Weights of a small mixture-of-experts language model, trained from scratch on English Wikipedia: vocabulary 50257, 32 experts in each of 10 layers.
Below are experts of layer 4 (counted from 0) of a mixture-of-experts language model. Rows are named router (the router's row for the expert), gate (a neuron's input weights, with its number), up (a neuron's input weights, with its number), down (a neuron's output weights, with its number) and show model dimensions 320-383. Each number is 128 + 32 x the weight over its row's rms, rounded and kept within 0 to 255. Numbers have three digits each.
After each expert's rows: "raises" lists some tokens whose logits its average output raises strongly, later layers aside; "gets" lists some tokens that make up at least twice as much of what it gets as of all text. This comes from a sample of Wikipedia text that the model never trained on. Tokens count by the router's weight.

# expert 9
router:180130108163078044100139127139132083124167160098148115169117131123135078132117137034154133149118121119064136115086164116133130144112126104111140164170102129140082149119180084109112137145126162
gate0:172083113155138082111126102130126089111138080064146096097112095117051104126162122142122131130129117122064072106141154118112052125145139183085135125156124119091111097132181120069178095140117136
up0:101168120187137096144134070160100097133105103110089105124091101176112152107117160123152143136072124127089111132092101101150163057129090170139121122144124085105166120157142107136141130161103156
down0:116166160098136162157113049143182128167178136140133138154134147091116190166088189088071145117157143137138189124106059159135135143139180156160063109139109138144123177170134109195104133093146046
gate1:150086146137139131142160114168135130170116089108175102149130192161159126107140092149118175157149134161135190116165133151127077120162164044136113158143196119128134144141153127101108127111092132
up1:151132103089141174115096160108074108133125149109146124123127179107103159137192147126159124120148175197154166106190178164118135129118163114087153182070170197155120181153113106096127083170167114
down1:071108151121114120140126157135148152164104163194145190099154108122167106138073091115085112186084121126133135138114116136160089127114027111110152115125104096080142125119113127124135140163172184
gate2:122172163180143165104099141148143187078129143061121156149130138124114130136111077108090121094139083128078148142104127099113080154120143123136144130097081178123127140112108123124140118088120093
up2:115167098106133143118100126205157069081120118140131163168068112120113127188083094110109091112090098092134126146134070144142120168132155103194099064077126120117130102146085103132165120124128070
down2:133153104115114066131143153141084088221160154111108142199163108110100131092146126084122128191151105124172144101154124105123163116109164123171057163141107135123144080153156113091203133112122111
gate3:153153069070078119057141149167116095089106123131136125134154172158183160125134110117165189107132139119080149115145160148150118071095076147124097094143152137107162132142133135112164164119120113
up3:143171033107134131070131137130076111085168067159131089101170116149155164119119077182121115091142119093147149075139099150150162075076104127161053087089214148141183133096119165120145152119121135
down3:116186116123140165160093135119128147135140112143105151148155161103107179069112103080062102180087117142122125114166117122125098117145126164091152114129175158124059150133119155183110141065114121
raises: "\n", " |", " The", " In", " However", " ("
gets: ".", "\n", "\"", ")", ",", ")."

# expert 18
router:090122165132082128148123104139113108132167160173192146133106098075078153144141145125116134177110127105112150099142133151123101129090092116169135079101096084139128105098124122108132145133155105
gate0:099096138134102107122157164096115081107135153149107216159111108136133136109159199145132240109117138073148130150172092133153113141175150125143137114125125173152134112139110099181165156103140164
up0:094098084121117110088125154078087079090107186117103193136146126141176172134138207108120229119110166112135156156200117121160107139183115121165123071114137111185128119140117123154155138127129145
down0:144162114216177104082108118200133143099118103109154136132133119152086161145120108125125179166173122118131184057116087184143162127128143169086098095091129123102091125117142105102098135119122076
gate1:169092110097084154114173144188124101130087101080195149114159101092159162158171127100170155119115157056170099134100058115180184150140084111141094198102097119112152103084155092117129140080120126
up1:160101152088147162095124103154118086079086145136193101138127127111149123102177142086157168136121161061160119111126079117188116115142100097078088176102126118119135090060144142134176156098099104
down1:107173165167058147092105144128085137077127092106088118146119161098089106135153140108135124181156093162109040150055167138108129130207178108088184145098132071139115123100124105127140150123078102
gate2:113072194136105117159163107135090128158091087138153137134122131122106144108131069107173146131174127071152128103150119140076108132163109028160151125104124183140150172119153189136088084121139114
up2:136104156167128113119147130125070152153128101120100151120172116121114118157158095113213078126149110105197135107124129132132093142169111085142152084084122135140153180078132201124114110159145142
down2:210110121099136135129157093170192120064132124116143148161151146138164172087164130172151150134101130161143165113068062135160134129170130141049119065166079160135116130140133141038119054085141084
gate3:149102192097152144166126098149142151177179158102152158056108130150112129121103127023113066160105123160100093057103146147100103124207118128125124114095130137126129178146103126214128111120155144
up3:105069156074127154142185118165100197160195128107131107166082142081088145093173102182095104103170147116184100089144105092120109135139138129160141134135120059092121210100137146145100076119134114
down3:140150109134118162101138158107071088088116152144109190148078141135118100175086139106153166145144122142189104136101082123102199085073157128156060150116180115164096106173127092095180105082130097
raises: ",", ".", "-", " and", " (", " of"
gets: " 1", " 2", " 3", " 0", " 4", " 6"

# expert 1
router:144107155190116082116057149140079160159133135162106145158150158120129094162118129103069122159174105049100211108158143184176136148147073083103096196169114109106106150047150120120117158110167141
gate0:136125116131156148122157113077124118082120095146170192137092148079115134083139114079078110165069114133081077098129121203159182214110150093076120124172106115139088084155077134135143197081105059
up0:134146114114143105119132116116088161188162191143166137149059197099154187161118128162147115146087141078054109156170082162132148084163120122088110156078097102164094146116135120138152206150117065
down0:105179122119009028129121166202140147151124127143112103138105191132115175115120091094090153144174132115137169106110142123174108122098091148176163108165117156098155076153167154114143093123142146
gate1:185118161147117164137137179135122102184182102155152120134120115127142110164098097128139129123139124068151087101110142093148149118117133149174102119125148118165076144161133147176167110139122117
up1:131066117154114186145145120111094151183169097135113057126168117160085107173129125093115085099105107171133113139181162120168123103095176181115195078149109110104163031116177155167094054150159104
down1:128164116175153117165163083055146102146092077116113111077171136135111136150107088121127156169121203145073110139129151052141129189120145179168114140079176131130147147093082131160111133188125126
gate2:116112143125117067172108145145128131154135115172130149136137148215116097160088094109116134094145126119131096148138196088143167128173138149104088095123116104107092123088192103158141058126145165
up2:128074087122124107173091159191106112133112132082110126159114157086070081156078149130113130132132086131157047147126133142162205180117148144119119074150097148162108124071176131143155106110093150
down2:095139139135114117154125156146154134111158107169076121167122107077134164196114113182198147095139119113196191126100092103177157092126142055125108139110102165136126172108120111145112088097121143
gate3:129093188158150117192078070161161154137144134125161100137118112143121169114140138121130089149144181095082162136136180115170101125142088067172086185191145113138134182070117127156145154092129140
up3:146083108126129095160108124109106151185132142151082157155140141082169143104101158124105159157115167117126151202135170146176081121125180131112092172093094098133076105104135123165126089052148122
down3:108139137089184121112140116133104116067153175126148122112151103067125082144124155158117153153078124158120117153101127120069179117135152130120141072079156110138132122154074103129045153135143136
raises: " the", " a", " that", " an", " it", " both"
gets: " by", " from", " with", " at", " to", " that"

# expert 31
router:132120133140101107079105078125157129106148156145136087069102147067062045121139120144125098126198102114154123114178172130197104166176142149130134096128103129120142171132122185114122103149216130
gate0:147153114111148089088155136133147117117134122099141119137065133145090079121133141078047153115144111141121137111171119113173215143088147116120157122113062094150104134115065157102136197141135073
up0:142155126167171144062130123163129084121145095126078088167129105116130118128076193121122142163101096133126131078181152192119106152174104082197091128122137145131158156104126167058144118091106153
down0:153082144126125143127102177171106084126088085142194112116160116122124116108102174146108150116115088156132139074150133142151160152156083152122090107114167149080098094160167084163078080075191198
gate1:150166185146159181109117220185124074093097135160105081087154155148110128142144108079161126117153139202117124139100144178155097088145069118100078094125103192138082123124166136125132162115176139
up1:149136131132158169067161129147114130103154063154105083092150100160138087107110097108149122148128123235082120114129130137122134110169107120110079145139142177158127129134174120141152150122172171
down1:109126173178089066091065096082155099167184078090116085106133106162096164149145124170106201123171111113110165088154142149176145135118088115186125137108143107149171174126172134095147162171098114
gate2:122101104119140162172183098132184130162101062081154045123131145113140100074132080140170135114043105153148184064137187078124075186173126118112063134115108104110115133122148138083087088107141155
up2:125125159158124134108083132184103166075133108136077128133115155132097143200135185133093108119121138113098106152104145175151147097051147103170159156167147104136117117124139127140141131140076127
down2:141149074145139151160113141084088110150151106165114128089126108163106155098091143160149075147088117129154116141164136138136129112116226127142145082103187053129148143116110109146155124137097126
gate3:121114089158091106128178100200111089181122136174089160157120129115085107128214118158132159135152173119130159050185129141149146157123134126104112153128094114163138128148141061085092134143130132
up3:136103034126140084161148143150123157147142096223098157121088111118045151143103152144094087089123165086139129079101144093214162103152113111160074159114112126151158049143157094135102123102104163
down3:115108119098078145124180088100118100145126080139172104137117115124093136129120152114153119096180110142158117093139144039106103201172170108168144106100114129123136100099161147146112170096165143
raises: "\n", " of", ",", " |", " the", " to"
gets: "\n", ")", "==", "===", " is", " was"

# expert 8
router:096103123149082062160148131154109112097148137162170160182108091079172139095134232102096121093056080121142143073117158120145092172127140073143155132122103090107158087070127108169101115161136137
gate0:102141134097109117158076136094043114111079137143119160121102149083084130119153127104139116115137143156081115115107135099210160121179170064158106090113101132128173110116138145145121110107072146
up0:046118144105174093171127116141075141171100147082087181140103132113127105113176155161102079109163161103160179057161122142156141112125161093149101078103149179093172086175150121186182125142131106
down0:149130075144163137164088130191137142165158079116106174082190076127107132141142170130192079179174148074134133086119136124109210097114118129144126204169128135149100189116124122094169164132152101
gate1:165137067052086158155080088116180148063161194169135162154087191146091171121133155187131110145134117040190133158111162151188143137150118117111110149136100128185132148123101084184137132120105167
up1:158089071103099123106093137120170124131192201090125173169105118175158171121172153209093118144102110071165130154115148087118094110133124101086148149175134156200113153099130124142171149130107148
down1:184133163147102101152136142176109086183104094100106125101149172073155164114148062147115173128085122149102141081106132128139169160111072134142128082092135164145115097090155142121119138174119127
gate2:098135138110116163195147153208166189155132115177106105130179170130152159167092134152122100121099142180147154198124133133097181164108139145188149159095151151123102085094129120159085077151127128
up2:112074147102148152145177111185214170158080131091111140165140065122125083134091070129156139167155106132127125113146135172175201137134068140197117095103167089090133146129160123149143163165126140
down2:132152091106157099107073126185074164101107099067122156119183138132098172135116157137132105122116134123141079117143129113131137125134172070110059230163109097139129109130111138146099142078173071
gate3:136141104126131147174128147090194144120133084103107162156154164115171094106150109105133092149174143106186127178118143139135149154150104117094142184113136154153210090112032090119068119100146148
up3:146094133128158096202134153077161130124159161164112163135141153116153100122129128174192097143163127126139174170104116086083083156198115145170098110124116090097160102083098122091048090141152096
down3:129134123114123171121112125162138103175130183157122108145158102047128174098150121112139096158169095056131120097106124155110128090147181173147177093151145164071072078093135107111078124178129113
raises: " the", " a", " an", " then", " at"
gets: ",", " and", " or", " but", "),", " &"

# expert 12
router:132140121175171134155149091202169119117128146136109141131136137105126054131152150086140112101140043107121152104133121164181082145128090075134153161155120128165100216130165176121120150217198100
gate0:079129105084119128120136176124154083116112101118151085150157151111119160182142105120082157139127206143104101205117116147063160177156123113088100136195144125095090137145125148106121125141105125
up0:073123134073113126085111130143129097139115120065145103141174148131144121167148070141089166149145159174114097168109118120115186183153151071101108128240134111130099161112134128064083148164148142
down0:161120140090094116085100126158155168101119103136088162094193113176142083129145099155157152126084133120148141102077170154126089126150127141166141143122131133161098133119117178084119103140172098
gate1:150126125147170154118174105119099098166163103094167145111048139130122118142122101139078110148145161162148134160127080150088122106165142105154089115155135167179150173091087131172116121159109159
up1:138129127124176116125211124047117121176123152147125106110111133138088146136101119112062122155135155114114116159108105153111134095190155092089117108129132119143142172110113093121132122185081142
down1:147124101125150109138136200099125078112127165122144169118169166121113129163164153092109121091080154176069154126125099116116150149094171118137134126134092066139112147108121131158125025119066094
gate2:123149117137142107202127142167106089173135120183121151136171116137132116200152131090137128108097160159139162109142064113132111168154114145121160133098123110104147105111111099112110066166108119
up2:119159156124174123098096116164125120161113060177160129125124097161129102204100061110095101103144156158128135120170050132146088194129165133152129095097123195118133112149106102150183105156114115
down2:131173092157081097119108072156152135131085115136115078131139090124103079039161174135072139164140117114149160082059171135128163096070110064092087150134196094104129153129124109112165147127106152
gate3:125153137165136146079155158120153136176131139073149171074076137118089131154168141172107128232164075101129168172129180137117131108143134137096158126186163145123166121137107128133113145097119162
up3:131156158174179119066148167147153081201121150160122148063137121080102114099154147149114145190147068136123170156143203127107110035188153115103143135185173178115125107152140150087181118119071119
down3:086153142192093133130154175165094141122120150137072075159164163042127155177132172085081137155138156161097085166170167096090068078156140128106098123119215114116133174168147176102131147149061095
raises: "\n", " The", " In", " A", " This", " |"
gets: ".", ").", " ", "\".", ".\"", " ."

# expert 0
router:161090142147179177104136132131134144148101184148231150101125117068059113157127115102166135147196118121135148092142171177132138127094148066117169121147082108104106111106129147097164116169165137
gate0:113146149167139101089109122132100086134119176121130121117131123118128092134143136089161108162155089103118130165073100120150129161141151150124087161094194127120125161182139106109109178100040103
up0:148138133130154113061137130140128121157148160138147102134129062104126123107166128089173147174163118086112078092086111175171129180145135130146084122107112156130096131153084106134129150092070120
down0:071136123085196088100151136073137176144154129149137088161128065124137152108115135104093113080168133154148120090122101072091098050107175121090082078160106123161142106179183094115112137131068076
gate1:131169135165132094066148197143157117093118105167142125132165137108109190157153108164084149151162110150091149114136097094135152085154102105118069101107118139124154094095187084130095151124102101
up1:114144117145134060108122156155150112096087124172119115124148127139142154146119122161105096186125116137120175103188113121104139097134078100131113114118116130132153156079146056064128166135093137
down1:156096124116111108088054105143062161141116080172128122138135164144137141179164130151129086105162084099131131169107098147143161126132156177119146163109118081124167081100165088150186074092128136
gate2:133147140170100081155098166148176174102080203117173129092063135133101111186093175095142099113137129149148164183142122172077135080117183120142106090129129135076147115158212132092145098108104154
up2:126128129120085099146130169137142137098119146063143125069075156129074136138052135130126117135121068091125159184164098177093152091130178203065130088095101150075172144187171124074120114139133182
down2:114109077106161178171131162094078115126095157120151161057089116150148158147122156107122088120190110157188129110194154108095132146112149097150151088178092081164112192145139141126123110146105179
gate3:139149080204123108135149144150127160065107153128118094114092093111105168180148124139181158127112093074112108186072172170115135178226161113185144155126084124123121175090100201116132137090109068
up3:115151104225130061144105147162127156142133179152149136119114110069122118172132181133165121115139091090115125200077157145133195200158147067132142170148105110116114183090126134123117177110133066
down3:109175212170142113141148152125124121161143090096130131119118114143104118128163164091095154144159128143153172116031140148116172161052038110091119176162072120109131094196157084165049140122133108
raises: " of", ".", " and", ",", "en"
gets: "–", ":", "-", "'", "'s", "/"

# expert 10
router:118064106180104147155134116200121148218126162175228160192087146097110085127107137092181130159151127096120150107125137152147153158098125082199092141149143122119139120120179102118120149139157131
gate0:092122038175157069153086100100114045094203138096132139137071161135103126103185179108131091123116119128125097133140168128120081126093107119157209115179119132139148135093168086090099137143135151
up0:041134067190164105143142143138183092128151103084138126130043189147144102132134163099157093093105118086144147147097150069117088174117119103117145124122117137115136152123163129132145097166128198
down0:085108135105182125135158125166156105124117090152183115110152157122132215138121126138105145096169125177159099146081081117159066153159133146162100089127227117106088148137110119126133109178127084
gate1:128154178158056124133159063152171094124187109154137077163089114153103121090151138130096096145148091138076199060100160135105235118157146125088130116111196116124144135173119131147145125048074085
up1:115085056187112114146156128179151087088178125162110096131115130166139161106154135144156070094128125131156191063120149165130186171160161087078139056089130110104169150143106120094175053091147114
down1:146186135067118119160113159168141104193198114101183157157149146168129083141108114103152118097087171165113129100116157102133131116151173176097119133183150110141092126098156163139107125143125161
gate2:129099115132172136098118165127127191157188099119089094136081151143061115124140155122146124119105126104109111095156162129095178135104138155147103172126113128092114132123177128116129105150044124
up2:131084138119097147166099082121143129106085078084193111084111185108131117127083185136133159150165096203101155076144140127170108100161116122172122134179103135091126100189137159152145161131102109
down2:148123119131120108106129112192157119095102123087098173144113114170156131110151150135158096108160101174135148156123127086068106123159130064157162195125058155178098198073084141153070171160103115
gate3:125163172120120117139139153144129143177155116123112080124078042052145144116137133109094086190119134139108192136113198118133150147130098136105117184175178176138161143184126105122104100106145138
up3:144148151124136149105166180113122116201096099107145109165110094113114159090125174089130104167098192162111181164090189115062106127122062164108106147177203132113139160116148074122097129057126101
down3:182142121178157144162157155113126081108100184076081131083129142089153141174211154127137089104146119130089130091128154151090142116073155108192130092131161163140137112116109070086159141114111116
raises: ",", " and", "-", ".", " (", " \""
gets: " the", " a", "th", " this", " The", " that"

# expert 23
router:093151127128093097129139031143132130113133170121175076179151127116165137145093116148157120047112128129154155113118160122170146129085156163201137134156193092102112156096130199136128158084148112
gate0:134104141200093171145181076171163178135153155122162046092122148013073135120088129195074107137181132119153134150152106094143148086074127134080093116165071152074132160098125119138129133117167133
up0:135118175172197203174158086186162091095177138135136128111167129121089139137174160114099084173158128074154116114131111149187100085061123106119103125139092122149129132132100129115142162101104149
down0:112092169140145111083141112123151124176103105126132103129117098125153128046153130122137111134162062114149109138127158076135171146156147182117139118090119139078129097132192135095106151124142094
gate1:226117140206134090108110171156111150071100128168162177126155140201097102058140095140115124202085181113136141102170109082113184147106170111137151138118120153163109155156068121129093104141140148
up1:188120188152156132088095150134092120115087137108140150122147100152111098090169129129147109167102165177106180108147157130176170134097082155095149156141136132154076155142071087129111166112129091
down1:074082169142156163145109111103146159087125123150122125138090151158144156122103109159119119150112119139094131140134054154134101153132161127144075115130140127115173091141118129150157146121102132
gate2:106095153126204106116141103057137133125154103112154097148158143130095134145157099151107132120149129109124112129145129159157127161156146163145160104169103070150111117097174102062093165123116158
up2:086116151129155143188041085108134124089169157135163179162139174160135150086098111160133144168129113171075103135077123163152184158077126144133117165108102112145189147090144134106110158152108141
down2:142126140150141113176117145109081094102153117127126138162161117137110113068166120106127109146105130080133098078086098154135105104114129113059149160087135157080104119121077140145054090109071085
gate3:173095090196161142085077116129172132173138208071183103108110128122106093143158126135108129119148117219195118116145147174167141145162142137094089162110145088093135084117157124174164152108111155
up3:113104142140124133119142136059193094128152105098075126031050105099178131165127107145086069133149104076112137087157154096130120100105140139192118137144141163119113146172166138105164155197094107
down3:136183108135166189109145058090078103170108129135098179179136080098088091145122106111082144141129138120126113148102092143119113173104170139107185076172132143125182110135078129181104145155111090
raises: "-", " in", " to", ",", " and"
gets: "-", ":", "|", "–", " (", " •"

# expert 7
router:177063121136146131142174086128099153129114143145126062130057131046084118147128167057100147151086125137112116141185111147115079162150137101151141138088086069124124122119104085148104168122190164
gate0:185125143130102094173111084125154186156065069163150168137093133103104101157160207097077042119146112069128113115123141135093126129111174168113183164112120162138198065124083105114104149142139116
up0:171186107155148127151111166077168085154112145081156171141170159117076117084115161076142157154204133096103137125151117191153125106084138129182137165125137143150108175144106108123134125141094146
down0:112131145140144108121113097116196125117111129143140095136099088033129119151132120186129126112111179119126150098182123132087128146115136102146143121130141097162129135121191113141158138191078073
gate1:072114073118123069176198095127173112127088111142164104100166119089082107095065149151101093161138147086147214069070074118126128202055111148129111122105108097088163097141165133099147144125110125
up1:098141175126089221097101112129161081134161151125147180140097115140188155158148129100164174134108129145144051181113177168146131103166145125176129155144150109113152185112113138152142110149168121
down1:166155119106155076132155143159079111098096054147080137086111169139087089095134104088097107057069136099127126109080122174082150047095116129183136167076121162229154132135045131154092160123111146
gate2:140131120095109130156113135142155112076092117139123131121114176072109123098147158089094135102094196084119126200145165149155152106146126141171163158124094100114142147097127135157127094109103147
up2:153108123145111158168141124141135112150131157114160099150098131107108105146122137161131147128098161082094107160154165173173110138150100119153185127115093117162125126068117076164119088131134136
down2:097092103095122140159125136116115116157134163101125094078078158098133100118126092139123165182141152094158087177159161121186109118207112112199092103057143191129103179074141117199084158174133185
gate3:102115135162116085078167157132149100145100167158151129054145109112057086092072054156105162126100133147125212129093091115144152131118089113138200067120153206133127119192133135144160156149097110
up3:105141112158125127148145166182173124150066147133142161102149115128113111130089116143130153136135165114113143195082108093088152089117126087149155048105143175138127140201161155141144152118154155
down3:109131104131131125127161078110157143151096086074112127122164080116148121170123071096171156107109129138138113153100087081080097114147112080087091121145164142148123147088056098129136098102150173
raises: "\n", " ", " as", " —", " $"
gets: " |", ";", " —;", " –", "\n ", ");"

# expert 13
router:171130126114095052179126113177175116139130140130162129128099056112110074096098145061172155156159100084160147118139127199157131152125157097143134179119139085163096115112185148118132174130147153
gate0:174144177085118136126178155151118160094176130113112147083123164085118084161078084163129110102122085072142134117047099125106081154145173155116096145121173140148107096120152147149087160174118150
up0:122113112098150172153172141114133160114173138131135123146137176121097107131092089167136123118124110060144130074087122120136072151169156150136085146069135144127092114124127137142097159144136164
down0:068097100136164109165101117100152123133134128053069118104124111107142172122122159105144116128163130142165138111121069052115132181175149117127133098176142142129140077093136146169116118076066131
gate1:145107161099107105158086157130083090136171171115164119114121094129087122077123120171173119107117087159181159085178129128092136077123157116061123121087128128110103139082089108171095120155168146
up1:151124118088097100118107181168114090135129211169133133069170122134104113107141131126122121133113102116150106132149183152122111074114152141095153169070140041110109077085185107119131148155163095
down1:146155122129132129136108131106139097138102146127124105132145167096210129172162108097172150126122183118175094144173109155116078119151092150140132144142094065120131165140173161200098094080169157
gate2:106119112158087149115134156155137102091133167117131120138141101149116149165105170110140109086120166118140104078127140144153089130079118125129084138112077139182112150230142149147052151067132103
up2:102125155166084127142117145152127116119120145096069153108127098130123146118122173111167137123122152112190100090131135139175080115086067102099108132097099113191107125188128108164068182103119135
down2:118140091122160105121109144179215130133136115178072093091145081152098103117130152116099156123108164122177130056142140144075108145188122150125223033110134136125102119126115224125155149099140138
gate3:156162129115107129120044109120120144124056139181138121130149114136095132163088183133165121123099102115155126154118103139180089118119143102185155121087159114156140154156138144132085110127158136
up3:115153082122117110104035190135143163146124136087149113111138116139113105149119181132158103139082111134156153138068068122142103131130135127139181151071152164102131145091150149161097100119150130
down3:126125082145125157110103104159113117129154094074141152141118166164132134167125070155098135122127122126132136119073156114107124097087110087165143132098142193127114159089177107121116153102111164
raises: "2", "n", "c", "1", "m", "r"
gets: " (", " \"", "–", "(", " $", " ["

# expert 6
router:169056119113107170166134087129091161147135131183115094174098077109110141184097146089143093185096099144097097108170122150117140172121135142124159150101096083128154108123107085157068176192186152
gate54:127131134109098110160125192135139108121057138103155137089078123101142139128136176101166136137080138081131101113104118218109097114172084140149107126123136102126114178091031144085117121093120130
up54:183138104163134165113119134128124077115122138137147125129090140081121103111185133080183146121065122128185115111140105188110109134145103161188085101173178109154130143138035119146144141130100101
down54:102109091152231134127189105096093150157165202099166113115156171107134146152061093109132146191138134129105175093133183147115106130138140029126066123083133183121125090118128132172138153093120152
gate55:077091139117149119185100171161112168170129157091103180134130098176136135157171105104147114116113067089112119130148205096174086157137123088114095127135122157144118124099086111124092147135176123
up55:174134145119183107118112118145203165130129147128157157164142142091105151170134119118127145194154091181113151140099180145175100148151100143110124115108128127115140096135146101113146111116098108
down55:157098139123129110144122149142139119157135156116107145177111109089135113115181161130099206189108118100148069135158165136069112149118147145141139134115075060164125074096169139122113152042060101
gate56:201096058176146076111094116080085148097127149084151146148102105104189131140086130155174071105076130100066149140118139155179086145132093100130137132224140117140185127130147135095120146143116066
up56:123130125095124104119133115123172125150088164060177064144122118099197146161099122153192107103106155133127137099201134178107094131126060118143121121140146094116147129099128146116142168110154150
down56:121150105093152109060156099114120183153136058112160106126172128136134122115136133108086132189075143154143121186144175105136174111151134062079191138112149152175149137115112122117081134058130141
gate57:057095137122138136174133178151133157136150095153134107101196061136168057097157157125092129105110105135130139110072214124081113132110106095089087130113112072106101132176102166107194120094166214
up57:095122106160104108136124106127091149135071160193175091097174109144138105161104202158067113083097161107173120134077075161057093163102176111125073171073132098133138145127110111107100147147110130
down57:149129159158084176105137106135198091123134101099088124171123111146112100092093116139127123166165178118135105132138114051129114138140097104129133182143105160074058121079112117132123129185182125
raises: "\n", " ", " 1"
gets: " |", ";", " —;", " –", "\n ", ");"

# expert 22
router:125091178141119128092058143145093066166171157157142133168123176091154088174125125087134131123130108123104199121101107156125146133139112057102150131154180123113174155114168136092174143185115110
gate0:145099157177071188124150046152146100079094133156157111172154141163121123163054090135178106177140069085137153159082076161150112097122123054074130113106156123125121145125158131074169133086115099
up0:168137144121117124127127102131122139159106158136091132211141164153116144178121233086148123086192160150164154176160152159117148105138094130147146123128189096159122160125074108066068158143101062
down0:112094162139137121138118129139108152158146137132106141151172127157121151107036173119172170133100119126150125130168151141139159057061090130082163126108146133106142188096127119142110156059080159
gate1:124075104182149129161107137134162127164082065115141137134068173107160149138148091145091161153085128107093168149119187156154044143226114152144173117088095196134169103167146060123083103124148120
up1:142121089184087173138114139123152157136127030091144136116115170074161142135149161135113144171105131107121158111176214170145069145195133156149197106100123158067131108169135052086107110106113081
down1:175085138141203101127147136162111183137119101136161150152117088132129132101105161146186085126063116113188148104152053147063103105081127149143115087069099156146163176060151074239182083168111191
gate2:142100122134156130058123131122106150076148116096079114197131105157120161188129090195139132162106147091100098134147174135147164107166134124119149091132134096115194120122102081153172152178115077
up2:131097088098172117091137133178135160122143102117066155168118121104160183156113122124097103108141118132105133106127154157131187123170130160125118102127139148115194148120117112110164150158132081
down2:122153110128112171124116089143144124089090092185131076103075109161213107177143148162099115190130144154073118150147185146151156165136093103095112118178151174144147131136170048147065160155174113
gate3:164121127143143166123083150204126098123104140148133126137103145095115140169078087132100051182137209173122186074187143143177123168133113077129102123146086121181128129063160101088090175134108080
up3:154104133126081151147121156152135100109107154156150117155075100141093159133091154117133097177149185146124163122175108126142095134103144066139093084119074161170117106085121164127125142167107128
down3:155118067140143145148129170181144127136115115139147161156063112168144154105138200110128083152095162163125109187107153153124135089138074087134106132172106137113121133150157188140100150192151150
raises: ",", " and", " ("
gets: " the", " of", " a", " for", " American", " The"

# expert 11
router:053077143166106141142165141146163164154152140148148080158082116085180062136054110131167154143124097089079128124134135155120160174130157130190132160137134098141163172093150146093148157151127160
gate0:098162099180142168167202141110186116174148123166217152135121139139185128118131109123087167101148171106162160129187175160122138124134140135127171138122077098110151134110199147146119094141197073
up0:095158150119127160173158145128167191183191157155177129148126157171152068149114077153125136136109117082163096133156153131124138132116097151102155154153079141121145135165194162133107109133147119
down0:130064150086083152173190140110213101120171111091126107138119075130164163106145101140145125122103106161055172135100131088100119181152133140117137141124183141178117137144132096151162125125118131
gate1:090103147177130125157094125139134110130163111151153131169092168128081117107140095139161148103169114120115095102087117155120081136094117123133189062111124199074114131102148121110056122133121081
up1:116127106127136154137118108135135094101212110189098144153083138051057083170109120110088119108162163136123135199102122072172159112132110104134193147130120166096049134124167144152143126150094090
down1:167132128177143159148130113111101201070092120132125167118098133142101123109151073140140146122137118114115113144129149164108097156161028149075129182060146139095124105128152158108052089166109100
gate2:087091145139177133112142198135104134148130138156049124108112126141134196115148186151142142120150137100139107132197142111188137090158126102169118116170188149087145135114091181168078050153107153
up2:065136152138122147166164178121126151085168134121098137174087072151100095175166134162152104098115099068148135176105169118202116069143121160196133170116189155135186168141135183174099000084124087
down2:123174145142099094175140177082142107125132089151137128143157129196069112134170138106115103097078158104185129128080178124107152131126099151142149126113089110176117049112104125074124139127131091
gate3:096136165126142108138077109127124124145112102116101111152134152086077141077200134087106149135143112125123110111185160119131142107120163095081089170081121099136173142169049162148119138096124121
up3:092104128126101116159071145099143111128085135128167134162134125091130134081182141140120116171121107124116162100197126126176141117126220104127086163146111125120116128145109164161080088140128104
down3:141120150123055119124139110149114098119097168148186132148077178112127092142171166118104141144142137181135128131114104100093117122164202163156134184136155105122141090134150102109145119115160090
raises: ",", " ", " \"", ".", "-", " the"
gets: "|", " the", "-", " for", " in", "==="